Experts of a small language model.
Size: 10 layers, width 256, 50.4M parameters.
Training: a variant of Adam for the experts, 321M tokens, 5401 steps.
Below are experts of layer 7 (counted from 0) of a mixture-of-experts language model. Rows are named router (the router's row for the expert), gate (a neuron's input weights, with its number), up (a neuron's input weights, with its number), down (a neuron's output weights, with its number) and show model dimensions 0-255. Each number is 200 + 30 x the weight over its row's rms, rounded and kept within 0 to 999.
After each expert's rows: a language model's description of what the expert responds to; "mostly gets" lists some tokens that are sent to it at least half of the time. This comes from a sample of Wikipedia text that the model never trained on.

# expert 52
router,204,178,232,149,155,173,153,211,194,155,127,235,202,149,174,211,165,227,192,195,187,213,202,167,188,225,223,190,164,194,202,217,215,186,208,144,207,170,191,213,222,248,152,156,205,149,223,166,217,189,235,253,221,204,222,195,160,176,249,198,214,215,195,256,164,211,261,235,187,202,208,193,266,222,210,227,205,192,229,179,138,247,256,203,190,246,169,197,180,158,254,220,184,166,173,189,266,181,205,178,206,234,162,243,177,230,168,189,138,232,173,215,235,204,175,219,222,219,185,155,200,211,237,212,239,230,192,209,197,217,198,191,263,219,205,190,242,202,223,179,203,197,177,256,181,210,209,152,145,216,212,201,191,180,233,189,162,195,143,211,167,224,254,196,235,210,203,179,234,205,180,207,207,237,225,155,206,176,203,169,187,213,177,205,181,189,171,181,182,178,204,241,183,211,196,179,185,213,217,161,251,169,206,196,224,226,189,213,154,240,210,245,231,156,190,151,208,211,234,171,157,223,177,213,242,203,269,189,162,248,160,182,212,200,258,197,195,224,196,113,183,256,181,220,177,168,203,235,243,149,233,245,149,253,202,195
gate0,232,223,151,216,213,208,195,200,230,166,204,200,241,235,152,205,207,187,220,232,254,218,175,143,213,153,215,195,274,155,195,226,219,211,170,185,211,186,206,185,171,182,199,247,181,168,163,268,176,212,212,170,228,271,222,133,245,170,255,210,160,202,162,185,114,149,182,203,207,213,174,179,213,235,188,213,220,167,207,239,205,226,177,152,188,170,208,198,183,247,188,218,177,180,221,184,170,237,173,236,189,185,232,157,256,235,170,184,256,153,174,201,201,150,159,193,191,189,188,212,192,215,224,228,220,172,188,162,189,183,212,190,194,197,191,243,207,213,168,163,192,225,238,169,191,170,246,189,166,151,233,235,191,274,251,163,226,199,205,247,202,224,193,227,192,197,243,210,198,201,217,189,215,176,198,200,209,194,225,273,173,227,219,225,186,191,181,196,218,245,247,241,230,214,185,199,236,191,218,204,199,207,204,159,128,192,218,124,201,194,176,185,203,264,166,235,215,189,149,218,285,224,224,215,216,213,213,223,228,212,210,170,170,238,181,170,237,158,224,207,254,204,164,221,132,202,250,186,206,215,195,173,199,168,232,201
up0,221,172,124,214,182,210,204,173,197,213,144,231,210,203,183,220,181,164,172,182,209,175,151,174,182,154,227,193,188,236,199,162,244,173,190,179,218,232,171,186,231,206,198,229,177,142,222,214,240,217,240,166,147,212,218,203,196,204,217,220,160,205,183,198,148,184,161,190,241,202,184,171,242,224,192,201,201,165,247,250,214,199,224,198,239,216,188,171,216,166,183,182,206,162,274,125,228,199,202,174,170,236,248,192,228,240,205,190,238,186,183,197,151,194,150,231,188,202,171,255,206,234,270,214,174,202,110,202,185,184,149,178,220,209,194,205,166,190,179,161,182,181,199,145,183,202,251,202,180,159,223,189,121,232,221,182,217,203,186,283,209,241,199,255,226,188,184,170,225,193,190,214,262,244,187,235,219,214,220,200,122,195,143,210,228,164,208,232,210,201,214,244,161,200,180,178,204,187,220,212,175,222,198,195,217,155,199,167,229,165,178,211,210,223,153,167,223,174,217,170,286,205,208,232,242,217,212,190,201,210,166,166,251,219,266,184,236,208,265,207,214,172,201,226,195,184,180,183,180,242,227,228,204,211,195,219
down0,211,179,233,203,176,225,214,193,232,218,246,195,201,162,168,209,167,180,194,186,247,235,201,197,226,191,241,249,186,188,212,248,249,142,179,186,190,166,229,175,212,135,176,170,144,151,168,144,149,205,190,203,215,202,220,242,206,196,167,176,180,283,180,230,204,181,189,183,215,163,185,189,159,217,241,209,200,217,160,176,212,194,208,289,195,195,218,133,166,226,213,186,159,186,224,220,194,220,229,117,208,189,194,154,215,204,211,187,223,207,190,179,200,212,184,216,206,242,214,215,255,246,251,247,191,169,192,182,193,174,194,211,245,180,181,180,185,239,184,177,193,228,190,152,179,194,153,236,280,149,222,234,158,164,204,171,161,229,236,242,226,193,205,189,193,242,204,196,196,212,191,149,205,144,239,214,208,140,152,169,195,218,170,233,204,239,183,265,202,195,246,202,214,200,123,183,192,180,199,187,219,167,215,171,246,206,221,243,190,172,176,195,174,232,184,189,169,219,190,216,172,196,220,179,194,190,222,200,166,174,123,195,194,183,219,222,242,175,219,202,180,173,163,188,221,198,122,219,174,242,180,182,117,180,217,208
Forms of have after subjects or modals, usually before been, to or a noun, such as had remained, would have, having.
mostly gets: "have ", "having ", "had ", "has ", "women ", "parents "

# expert 51
router,172,251,219,187,172,145,202,191,138,227,209,193,236,173,204,212,225,198,161,199,191,165,218,136,146,214,168,198,200,217,172,234,152,202,264,193,184,174,158,175,242,220,170,167,193,192,241,164,216,188,228,202,260,218,166,240,173,184,233,187,213,190,207,183,216,169,260,176,177,220,188,226,266,166,201,207,166,215,235,206,198,226,243,221,205,214,189,240,209,170,168,210,158,148,184,234,272,207,181,208,215,182,168,249,174,261,172,170,136,170,171,146,220,170,165,179,184,157,143,198,167,217,178,207,231,214,241,169,190,179,204,183,197,228,158,212,172,186,183,166,185,159,187,201,203,202,210,186,182,190,217,179,169,167,175,212,170,202,246,197,213,172,234,159,221,174,157,214,243,224,185,264,185,266,239,167,197,186,151,186,180,170,202,151,213,169,213,230,200,191,259,256,218,244,179,180,232,212,175,156,209,175,199,227,256,205,197,239,218,211,208,237,195,186,241,174,216,223,214,154,218,230,177,175,150,235,246,235,166,207,210,199,208,158,212,161,172,227,160,189,153,215,182,250,185,198,182,195,239,180,265,216,176,250,157,186
gate0,226,264,209,195,196,183,211,189,218,198,209,168,218,182,215,195,190,190,230,163,189,164,192,234,226,160,156,223,243,238,207,134,195,235,169,204,180,222,251,218,167,199,210,220,150,194,109,238,195,229,238,190,197,197,211,210,191,272,204,162,204,224,208,240,209,167,183,224,201,240,234,212,188,225,250,201,225,136,221,210,197,185,207,192,235,186,222,228,261,209,175,184,188,154,196,208,175,207,226,260,242,194,244,182,193,235,277,285,178,200,213,210,200,189,234,184,208,231,231,240,207,191,176,181,225,183,218,179,207,118,201,182,196,242,161,181,235,202,214,181,202,169,169,208,214,228,189,247,179,204,227,199,223,254,204,199,255,187,157,236,193,207,198,147,206,197,200,209,201,209,204,172,205,200,218,219,169,200,214,210,250,160,187,219,258,222,155,178,183,220,209,190,205,210,207,216,198,159,171,250,236,180,234,208,196,147,121,192,197,176,242,202,190,271,240,209,169,199,199,182,213,251,241,213,247,130,177,152,189,218,239,132,192,179,140,255,177,160,172,225,179,147,210,192,174,209,155,202,239,225,167,210,209,165,173,190
up0,164,155,176,214,207,195,186,150,248,168,144,230,172,210,182,229,196,161,217,202,204,224,174,193,184,210,199,142,171,187,255,228,205,208,207,190,164,178,191,189,205,215,235,190,224,228,194,174,194,168,221,228,136,195,172,206,169,219,191,155,198,227,186,191,145,240,204,203,184,162,177,153,175,226,221,180,220,198,167,157,179,233,187,159,190,167,212,164,199,189,185,197,193,218,131,183,160,144,236,123,196,175,160,221,239,149,189,140,136,215,220,177,160,197,246,182,161,206,207,206,206,235,234,192,207,218,184,254,263,269,201,190,204,214,276,176,155,248,216,190,227,203,176,243,186,188,180,172,226,225,223,247,200,236,168,221,234,223,200,196,214,192,221,215,231,227,242,183,203,233,141,193,255,215,173,147,154,234,205,187,128,202,149,218,222,161,227,222,226,242,166,208,197,201,216,184,229,240,193,197,183,171,200,209,175,241,201,217,199,231,199,127,235,185,196,200,241,210,195,241,263,155,170,135,175,205,192,202,237,167,194,207,205,221,217,234,229,208,233,222,183,200,223,180,260,213,163,213,168,165,222,258,205,178,214,242
down0,186,231,245,205,199,182,134,190,184,178,203,178,231,179,246,266,238,167,177,209,158,259,202,195,199,169,163,250,204,242,214,194,200,245,147,198,197,159,232,195,213,178,147,161,225,176,162,226,177,222,152,221,196,239,160,156,238,135,228,178,137,187,170,195,170,204,158,210,191,225,242,213,167,193,226,171,244,185,206,214,208,251,206,216,162,184,213,191,182,208,235,173,198,198,235,199,264,163,153,189,188,232,166,169,219,209,206,224,244,160,154,184,206,224,225,207,212,230,143,191,221,216,244,227,152,189,178,219,233,250,156,189,169,157,212,147,235,199,209,230,196,207,225,147,198,136,251,171,245,189,169,229,200,237,194,198,185,204,208,158,141,217,162,169,204,216,176,243,137,219,181,183,177,200,222,168,220,207,257,188,240,206,214,163,247,203,250,209,200,182,186,202,176,176,152,210,221,211,175,176,217,161,192,159,199,178,192,231,208,192,227,191,170,200,259,179,211,206,195,219,200,148,132,192,229,221,182,240,183,155,247,185,267,207,157,178,254,197,186,182,199,167,163,243,196,204,164,235,214,186,232,208,212,223,180,191
Slashes in sports stat fractions such as 25/39 and 14/–, plus line breaks and party or candidate cells in election tables.
mostly gets: "Res", ".\"", "chronology", "Me ", "Key", "groups"

# expert 11
router,168,157,177,165,194,133,167,218,191,185,191,215,243,162,172,159,154,232,211,182,196,217,184,189,159,209,257,216,184,239,214,216,201,149,258,188,194,212,120,152,200,217,202,171,166,214,239,161,249,193,235,208,244,172,195,206,150,166,262,208,213,238,238,196,268,185,211,162,176,219,176,178,227,201,230,230,230,191,185,163,121,208,205,243,184,215,229,174,206,179,213,226,178,236,251,206,208,204,214,191,169,203,138,238,147,247,171,132,203,180,201,203,228,173,189,158,246,249,179,197,211,194,205,207,200,197,198,234,223,211,140,180,219,155,211,187,215,156,252,258,213,258,199,231,180,170,231,186,185,160,172,225,189,161,246,239,210,224,188,215,160,173,236,183,230,231,185,170,266,227,190,259,205,249,220,165,215,202,207,177,160,172,186,196,188,169,215,207,202,192,232,231,207,232,184,174,193,204,197,177,174,232,132,196,201,191,200,184,231,230,158,248,245,129,232,165,189,198,224,204,216,186,193,229,169,209,233,211,203,173,166,214,223,211,190,194,186,211,160,150,205,201,159,198,211,179,166,194,199,183,252,226,160,239,158,227
gate1,188,222,206,194,268,195,239,182,131,242,213,217,207,211,201,152,193,138,201,175,225,222,172,188,180,246,215,254,227,186,191,222,216,197,155,228,289,243,161,215,226,187,218,241,219,189,191,207,219,237,138,172,166,205,204,238,185,164,238,241,171,158,220,182,209,241,195,234,202,179,186,245,172,254,209,258,213,214,161,151,223,154,184,227,180,145,213,225,157,189,228,226,196,214,211,222,173,168,217,217,173,189,201,139,239,237,155,193,171,188,176,182,183,244,217,235,101,207,148,196,238,224,204,165,234,194,175,188,219,206,221,232,203,225,221,236,164,246,175,218,164,210,211,188,215,275,195,184,186,218,205,164,235,205,184,212,232,149,236,173,263,206,170,221,155,184,201,215,150,177,220,205,186,187,169,186,155,193,226,216,220,258,176,144,204,232,201,242,238,205,184,176,228,185,243,217,202,184,190,190,210,181,213,200,183,186,202,157,192,198,186,167,191,206,224,160,193,131,121,178,233,221,214,232,213,214,167,175,235,229,200,151,201,187,172,254,196,199,200,235,241,200,199,263,227,202,186,188,194,218,201,212,231,180,244,194
up1,199,224,173,236,172,186,189,201,219,167,200,170,169,202,164,210,232,176,187,156,192,161,252,204,143,223,179,193,139,237,166,150,153,212,195,193,244,214,241,182,202,226,268,186,224,186,189,162,215,235,129,210,206,199,216,217,149,178,146,189,143,134,242,199,215,251,183,211,192,180,162,238,239,150,216,190,183,207,242,200,162,206,145,205,177,158,225,220,192,249,196,229,239,187,194,211,225,199,188,164,219,182,197,223,165,240,223,210,193,201,181,207,189,200,232,182,274,215,166,169,221,175,251,252,209,221,239,267,222,219,175,220,203,155,195,204,220,243,207,217,219,202,201,138,208,221,181,210,172,174,218,173,198,194,186,141,175,222,233,177,206,206,153,188,206,208,217,234,207,196,184,242,152,257,161,201,191,179,187,164,124,230,143,172,201,198,203,192,238,151,162,183,175,198,135,136,157,141,257,221,232,220,191,190,167,222,222,147,235,252,220,196,194,169,155,163,188,202,195,182,212,142,224,239,192,211,221,237,222,160,211,232,185,216,214,228,185,181,196,232,232,187,212,169,214,203,181,187,140,207,213,216,203,182,223,175
down1,211,182,197,262,215,167,237,160,229,192,135,245,201,150,231,181,174,195,196,195,213,177,241,236,209,274,175,181,248,195,191,205,242,242,114,228,213,235,209,243,223,183,156,207,167,183,206,264,170,195,192,162,177,203,195,181,189,184,189,203,204,195,248,183,224,191,223,238,147,139,174,214,201,193,254,224,192,197,226,195,237,165,197,235,236,176,185,189,194,219,198,226,210,218,197,196,176,189,203,143,204,234,210,190,185,253,250,207,209,161,150,230,189,203,213,194,205,178,226,206,164,214,169,214,210,152,142,193,248,217,217,247,228,198,202,180,194,239,216,235,258,247,227,216,155,208,200,214,216,173,261,201,197,198,189,227,169,163,129,192,174,196,241,209,214,237,173,246,165,187,229,228,189,178,200,199,200,258,227,229,182,204,249,172,199,261,234,202,219,189,209,228,216,308,194,162,157,174,195,170,200,228,171,203,206,239,192,154,174,200,143,178,223,177,222,175,163,210,197,227,219,169,230,235,204,199,159,167,189,177,188,218,135,229,194,204,197,194,243,171,157,218,171,258,209,200,162,184,138,205,180,218,146,224,197,176
Mostly the word piece "or" inside names (councillor, Tripadvisor, Kalgoorlie), plus digits in table cells and infobox labels like Country, Telephone code.
mostly gets: "Swing ", "Type", "something ", "Phylum", "belong", "type"

# expert 63
router,202,245,218,180,220,190,171,235,209,240,146,158,215,208,184,251,224,205,201,213,251,246,168,208,225,235,198,223,197,143,244,223,177,160,206,217,192,183,173,245,238,200,222,165,260,224,168,157,194,176,280,229,199,151,218,227,194,171,206,221,247,206,197,202,217,164,134,208,166,202,196,177,201,256,236,162,198,205,177,172,194,232,209,217,161,246,222,219,178,168,167,178,201,146,227,144,234,153,123,161,251,256,136,188,189,213,196,245,190,220,199,210,188,154,148,213,180,217,215,189,245,214,140,235,209,212,229,235,202,217,215,205,209,169,190,215,237,227,229,189,211,166,151,244,209,253,151,182,162,204,236,226,168,197,157,207,164,194,237,163,188,169,218,228,194,194,157,171,196,194,224,220,189,178,236,190,185,220,183,211,216,193,197,148,217,213,242,182,164,176,192,182,164,248,243,143,186,209,199,152,216,214,159,168,210,208,196,181,183,146,219,189,197,219,177,191,231,194,222,221,186,218,180,227,217,237,142,209,193,231,247,181,170,194,171,163,175,154,201,186,227,153,192,253,132,200,212,240,198,145,151,221,180,194,215,178
gate0,240,235,226,187,209,187,231,259,197,194,223,200,192,232,189,170,208,190,162,228,187,194,202,176,168,167,228,178,257,216,224,185,207,199,205,215,245,213,176,223,140,225,199,248,182,174,254,159,152,184,201,217,207,174,151,171,204,219,247,230,232,186,192,217,188,205,183,195,199,194,198,186,219,115,198,190,246,178,194,130,236,185,184,235,273,188,179,215,246,183,234,185,162,172,224,176,223,209,161,198,205,233,171,195,229,233,205,280,227,264,272,184,197,173,248,250,216,187,207,191,166,191,186,172,214,224,227,198,209,242,197,200,219,154,150,192,205,197,178,209,139,243,242,167,224,243,209,221,152,155,186,214,163,235,228,227,217,243,141,192,221,157,177,180,160,179,193,219,171,168,239,204,198,192,201,201,229,204,180,168,262,185,157,215,184,211,212,148,199,142,252,155,195,178,171,211,196,245,212,247,203,177,174,213,216,148,188,203,196,235,218,185,270,239,214,231,214,252,223,238,239,199,201,202,180,172,215,207,147,173,200,179,190,186,172,207,213,191,242,212,251,181,174,175,181,183,116,225,232,187,196,229,158,217,151,214
up0,177,216,215,218,218,199,148,232,208,239,213,243,214,150,218,233,189,181,298,201,205,154,238,203,168,203,236,254,214,227,193,170,195,222,190,178,219,218,198,181,229,189,191,163,140,197,142,211,210,185,175,182,236,205,218,208,178,218,200,164,212,178,206,240,187,274,209,215,224,202,243,181,211,201,215,222,180,200,229,216,261,182,184,204,246,213,170,214,186,218,218,183,216,250,159,192,220,185,180,202,173,212,208,188,178,237,211,211,184,167,195,178,171,225,177,164,190,215,242,238,179,215,214,254,135,192,192,187,207,209,248,254,219,206,189,238,183,197,247,205,203,223,185,185,261,180,228,167,209,226,233,196,202,133,201,199,183,223,209,192,173,150,193,212,239,191,155,191,169,233,208,179,179,247,187,207,206,197,190,172,197,169,198,181,216,226,242,188,177,166,254,187,198,186,234,258,231,196,188,191,161,193,225,193,214,224,181,220,217,142,189,185,162,155,186,249,105,202,231,174,218,240,186,258,180,232,219,214,199,190,116,189,156,205,280,217,205,231,206,180,143,194,153,157,276,190,140,160,183,234,237,173,161,256,261,201
down0,202,163,214,241,242,174,238,243,195,181,188,166,238,182,239,175,217,182,217,215,214,204,186,221,188,194,230,165,245,188,169,132,221,182,198,212,149,191,212,191,191,130,222,235,198,224,180,203,183,179,176,152,277,146,219,180,195,189,241,227,220,210,167,225,189,205,231,237,202,170,228,212,201,220,219,195,199,230,209,216,201,230,165,214,200,214,153,184,186,213,229,169,210,189,238,184,219,163,206,192,176,229,228,196,164,184,181,199,194,203,207,210,160,221,171,181,241,186,235,192,212,207,147,184,227,173,196,213,163,239,172,139,157,207,199,153,182,190,181,224,241,219,178,224,183,185,199,183,253,204,235,245,225,201,164,184,139,188,250,220,203,142,169,249,212,207,160,208,127,277,193,233,192,186,219,122,158,205,197,185,173,257,198,243,211,167,210,233,210,227,208,202,183,169,223,253,163,204,175,218,216,230,210,201,271,173,171,239,222,201,186,214,236,168,187,188,209,195,177,179,242,244,249,245,266,210,183,228,155,186,236,114,188,168,199,172,203,144,262,217,212,186,185,152,221,163,179,152,239,208,208,135,178,207,179,240
First word pieces of longer words after articles, such as ong-oing, bi-ographical, dep-ressa, min-iseries, ad h-oc.
mostly gets: "emerg", "Do", "prepar", "consider", "So", "again"

# expert 25
router,179,192,194,222,199,196,246,245,220,192,142,235,187,191,225,192,171,215,184,182,171,216,205,220,206,244,269,218,175,229,150,231,182,167,228,190,166,213,137,190,229,256,211,197,154,151,214,166,208,176,235,220,222,153,182,224,150,182,267,180,166,226,209,203,238,162,176,165,140,149,194,143,186,216,196,183,220,161,212,204,180,209,194,213,154,210,206,190,247,224,185,258,158,160,203,184,217,198,205,194,163,256,156,203,130,207,184,182,119,177,225,223,254,154,169,195,237,260,167,205,220,206,190,177,205,193,192,243,211,193,190,243,254,232,174,202,247,182,218,178,199,220,146,230,205,239,216,169,211,143,191,163,182,182,178,177,222,220,176,221,232,141,218,182,217,162,128,214,202,200,180,234,184,180,216,209,209,184,206,157,211,205,199,245,158,196,215,191,179,165,229,242,180,245,199,230,251,225,208,185,210,208,191,224,195,213,176,243,206,210,176,237,182,173,180,187,165,203,219,180,210,154,223,225,167,205,246,252,174,181,174,181,205,240,246,208,209,254,165,153,194,186,137,213,229,224,175,208,200,204,256,249,153,210,177,167
gate0,212,173,229,202,257,163,155,229,143,251,229,194,162,192,241,245,173,246,200,267,194,221,219,249,205,173,185,180,224,157,246,212,125,209,210,199,187,261,194,211,167,176,191,209,188,194,173,166,220,232,214,220,200,210,162,159,217,204,231,156,213,206,244,157,201,185,116,179,214,125,211,188,175,204,180,193,154,248,181,202,201,189,246,224,223,235,177,159,133,188,193,228,219,211,211,145,182,262,228,291,157,216,163,200,225,183,208,240,216,253,266,237,203,221,198,217,138,204,197,200,178,228,210,198,198,172,228,205,208,193,191,199,254,180,187,155,220,253,164,195,181,233,217,172,172,218,180,157,183,195,230,175,251,215,177,206,224,187,168,203,184,208,187,237,204,166,192,177,199,216,183,232,211,146,173,130,209,172,204,203,247,214,164,188,248,165,167,180,178,231,193,204,246,219,222,229,192,152,207,194,210,252,202,171,183,214,238,228,224,220,186,216,197,215,220,195,169,251,225,155,196,209,158,176,164,237,193,174,186,247,200,185,157,192,178,160,211,181,197,225,240,219,196,169,210,262,201,185,193,172,205,193,219,164,235,157
up0,185,134,227,205,204,219,149,138,196,213,178,168,190,261,192,229,206,196,206,143,243,207,175,196,186,205,202,214,201,163,187,178,220,194,199,201,245,166,216,246,233,208,211,256,250,282,191,198,178,197,207,244,195,183,206,192,237,267,183,179,194,162,171,192,130,203,249,198,203,200,185,222,196,248,252,218,208,183,190,162,156,128,137,176,189,141,177,196,234,225,217,216,212,208,179,183,196,217,215,215,238,193,172,225,188,213,201,210,219,198,220,196,152,204,205,165,231,202,199,128,178,180,192,175,170,220,152,147,250,232,200,166,158,231,193,218,227,209,216,224,123,145,209,231,234,191,210,193,178,253,246,196,203,192,196,163,198,181,211,248,181,218,190,158,231,225,266,206,220,208,223,225,215,198,215,171,171,191,184,212,149,200,198,161,254,206,227,176,258,185,224,153,197,181,213,212,227,212,222,196,241,194,143,213,184,220,198,249,193,215,243,260,265,193,201,166,193,228,245,232,175,207,215,190,175,176,201,164,200,172,224,139,258,233,202,205,235,226,234,195,231,200,182,198,147,178,155,179,206,242,158,153,231,169,183,173
down0,218,182,241,164,181,184,171,200,193,217,180,206,205,168,192,288,208,158,177,168,238,215,155,184,222,151,232,134,185,225,184,188,235,196,252,219,139,247,135,219,193,200,144,247,193,268,208,274,163,212,170,147,201,208,185,218,194,206,223,207,228,205,219,147,193,209,229,148,222,184,208,227,187,201,208,140,231,193,209,221,183,229,177,204,241,171,178,202,222,169,216,145,222,210,224,199,193,185,157,202,210,126,235,180,217,161,229,179,166,155,187,136,198,192,223,174,189,182,202,204,186,233,183,184,171,247,188,235,198,232,241,150,235,183,153,210,178,210,166,220,192,196,188,177,227,180,208,210,193,179,190,107,230,232,162,216,164,180,158,196,168,176,221,195,158,201,212,206,193,191,203,225,190,154,270,176,188,211,235,243,231,209,235,236,190,243,192,215,195,160,220,198,252,209,234,169,212,169,181,196,146,170,212,184,191,211,213,195,200,192,185,174,203,243,214,162,204,153,213,158,179,199,215,124,162,179,195,184,182,214,198,167,258,142,231,240,199,217,176,154,156,164,252,204,188,190,162,185,223,204,144,171,201,180,213,239
Pieces inside titles of films, games and franchises (Star Trek, Star Wars), plus years, dates and names in credits, lists and tables.
mostly gets: "medalist", "descri", "Actor ", "Tre", "Japanese", "mathb"

# expert 34
router,273,217,216,171,203,208,160,207,201,196,237,160,228,238,200,181,208,191,162,220,201,167,237,210,238,152,151,247,195,209,182,166,243,191,194,248,179,271,236,202,181,168,247,221,146,259,184,204,157,217,203,216,174,210,209,189,258,218,157,198,204,217,166,148,142,221,202,226,206,207,218,211,182,197,196,212,218,211,186,225,213,178,213,215,232,221,235,185,187,228,177,185,247,190,236,201,155,247,192,225,211,231,202,214,226,222,234,259,201,197,254,211,185,249,230,187,213,195,182,236,226,177,192,198,165,221,189,201,196,195,205,228,192,144,182,201,217,192,162,227,170,159,209,183,201,204,186,261,202,219,176,218,230,200,234,163,248,185,162,153,203,194,180,204,188,137,213,196,104,148,190,190,159,215,198,205,187,202,203,191,204,210,214,185,225,160,219,188,170,194,117,178,236,213,161,192,119,142,198,215,238,206,183,202,204,196,214,238,187,176,226,193,213,180,192,249,193,173,240,284,189,210,228,204,197,178,125,197,200,201,250,170,187,175,173,176,171,188,204,229,170,232,172,164,249,271,179,192,244,201,111,168,234,154,230,186
gate0,168,202,183,178,129,178,156,196,133,211,165,233,225,181,204,227,182,172,185,205,198,269,201,131,222,200,236,236,138,206,238,222,209,251,220,214,206,205,172,190,157,189,200,157,172,180,226,233,178,221,201,215,204,181,123,244,158,193,242,163,233,162,205,216,196,229,206,260,247,190,110,177,206,151,180,198,164,179,172,174,178,184,231,203,209,205,203,202,196,167,175,239,237,222,234,235,239,217,191,206,239,176,180,145,200,160,206,195,216,218,255,202,204,215,178,213,252,187,178,199,192,229,199,172,144,167,167,161,200,174,161,159,197,227,190,233,211,218,218,196,202,152,225,219,169,182,229,148,245,187,230,180,218,247,205,198,251,196,220,169,195,246,201,258,202,194,195,195,147,205,197,195,229,186,207,222,260,191,207,239,208,211,231,231,218,200,238,142,206,250,180,206,180,168,221,178,177,227,205,250,199,187,164,174,196,248,178,232,187,172,205,232,173,189,174,199,170,177,179,204,223,201,206,178,223,186,196,220,174,187,126,216,173,217,175,227,191,225,257,211,165,135,260,236,189,189,234,183,204,132,248,203,245,208,261,174
up0,209,252,217,192,179,223,234,159,147,148,177,217,244,261,221,232,150,163,261,221,182,243,210,274,221,208,247,260,198,216,275,223,240,206,199,232,202,190,210,216,217,227,187,200,208,169,197,202,246,183,182,209,231,180,149,222,159,246,222,197,249,182,197,201,186,159,227,207,179,176,215,167,181,177,207,189,236,171,242,180,204,193,226,273,153,188,186,216,195,169,255,202,191,171,223,212,241,229,217,182,212,194,199,217,233,156,216,194,205,237,197,173,180,219,164,192,232,201,250,208,151,161,216,212,209,174,228,155,183,187,179,162,155,209,178,130,185,151,194,172,170,154,209,235,196,217,241,202,243,195,263,242,177,207,201,193,180,228,143,184,158,222,182,223,217,194,225,214,242,143,196,141,228,221,171,234,244,233,133,182,212,218,229,174,161,192,199,197,213,209,171,238,225,199,160,237,203,192,139,168,179,172,182,193,241,205,205,217,124,201,175,199,176,232,198,210,192,210,214,181,182,162,246,199,212,164,187,169,218,204,192,254,192,188,175,225,189,208,183,188,175,187,203,249,207,174,226,219,216,180,260,215,173,256,207,121
down0,206,207,201,205,159,203,185,227,155,228,205,232,220,216,181,189,204,203,189,320,229,159,220,196,233,195,210,201,173,189,185,231,156,131,206,202,158,204,213,185,218,203,233,200,190,184,214,226,186,151,242,184,200,218,221,206,210,185,201,187,231,219,162,223,234,235,160,232,202,221,174,179,242,247,182,169,176,180,181,142,168,246,184,234,171,220,170,195,205,254,252,208,195,184,243,193,222,238,220,166,215,160,217,184,170,207,194,196,163,176,242,173,244,217,183,148,168,236,160,186,176,250,167,199,208,244,265,227,193,208,244,254,173,187,200,198,192,205,217,212,150,202,173,245,199,112,182,154,170,249,204,236,188,184,219,171,217,218,182,232,257,220,178,186,198,219,217,170,194,186,195,215,211,209,164,221,172,221,231,259,183,179,197,174,201,187,213,229,208,157,218,238,206,206,163,158,229,212,169,234,201,174,209,210,187,240,195,215,196,193,192,155,201,252,138,133,231,145,257,182,206,144,155,205,158,161,175,212,185,247,159,241,157,236,218,189,179,184,158,141,181,150,183,220,128,187,157,214,202,190,243,189,199,198,179,203
Middle syllables of common Latin-derived words, often after con, re or dec, such as tur-re-ts, con-sol-idation, reg-istr-ation.
mostly gets: "ument", "thod", "fici", "ustr", "ect", "ival"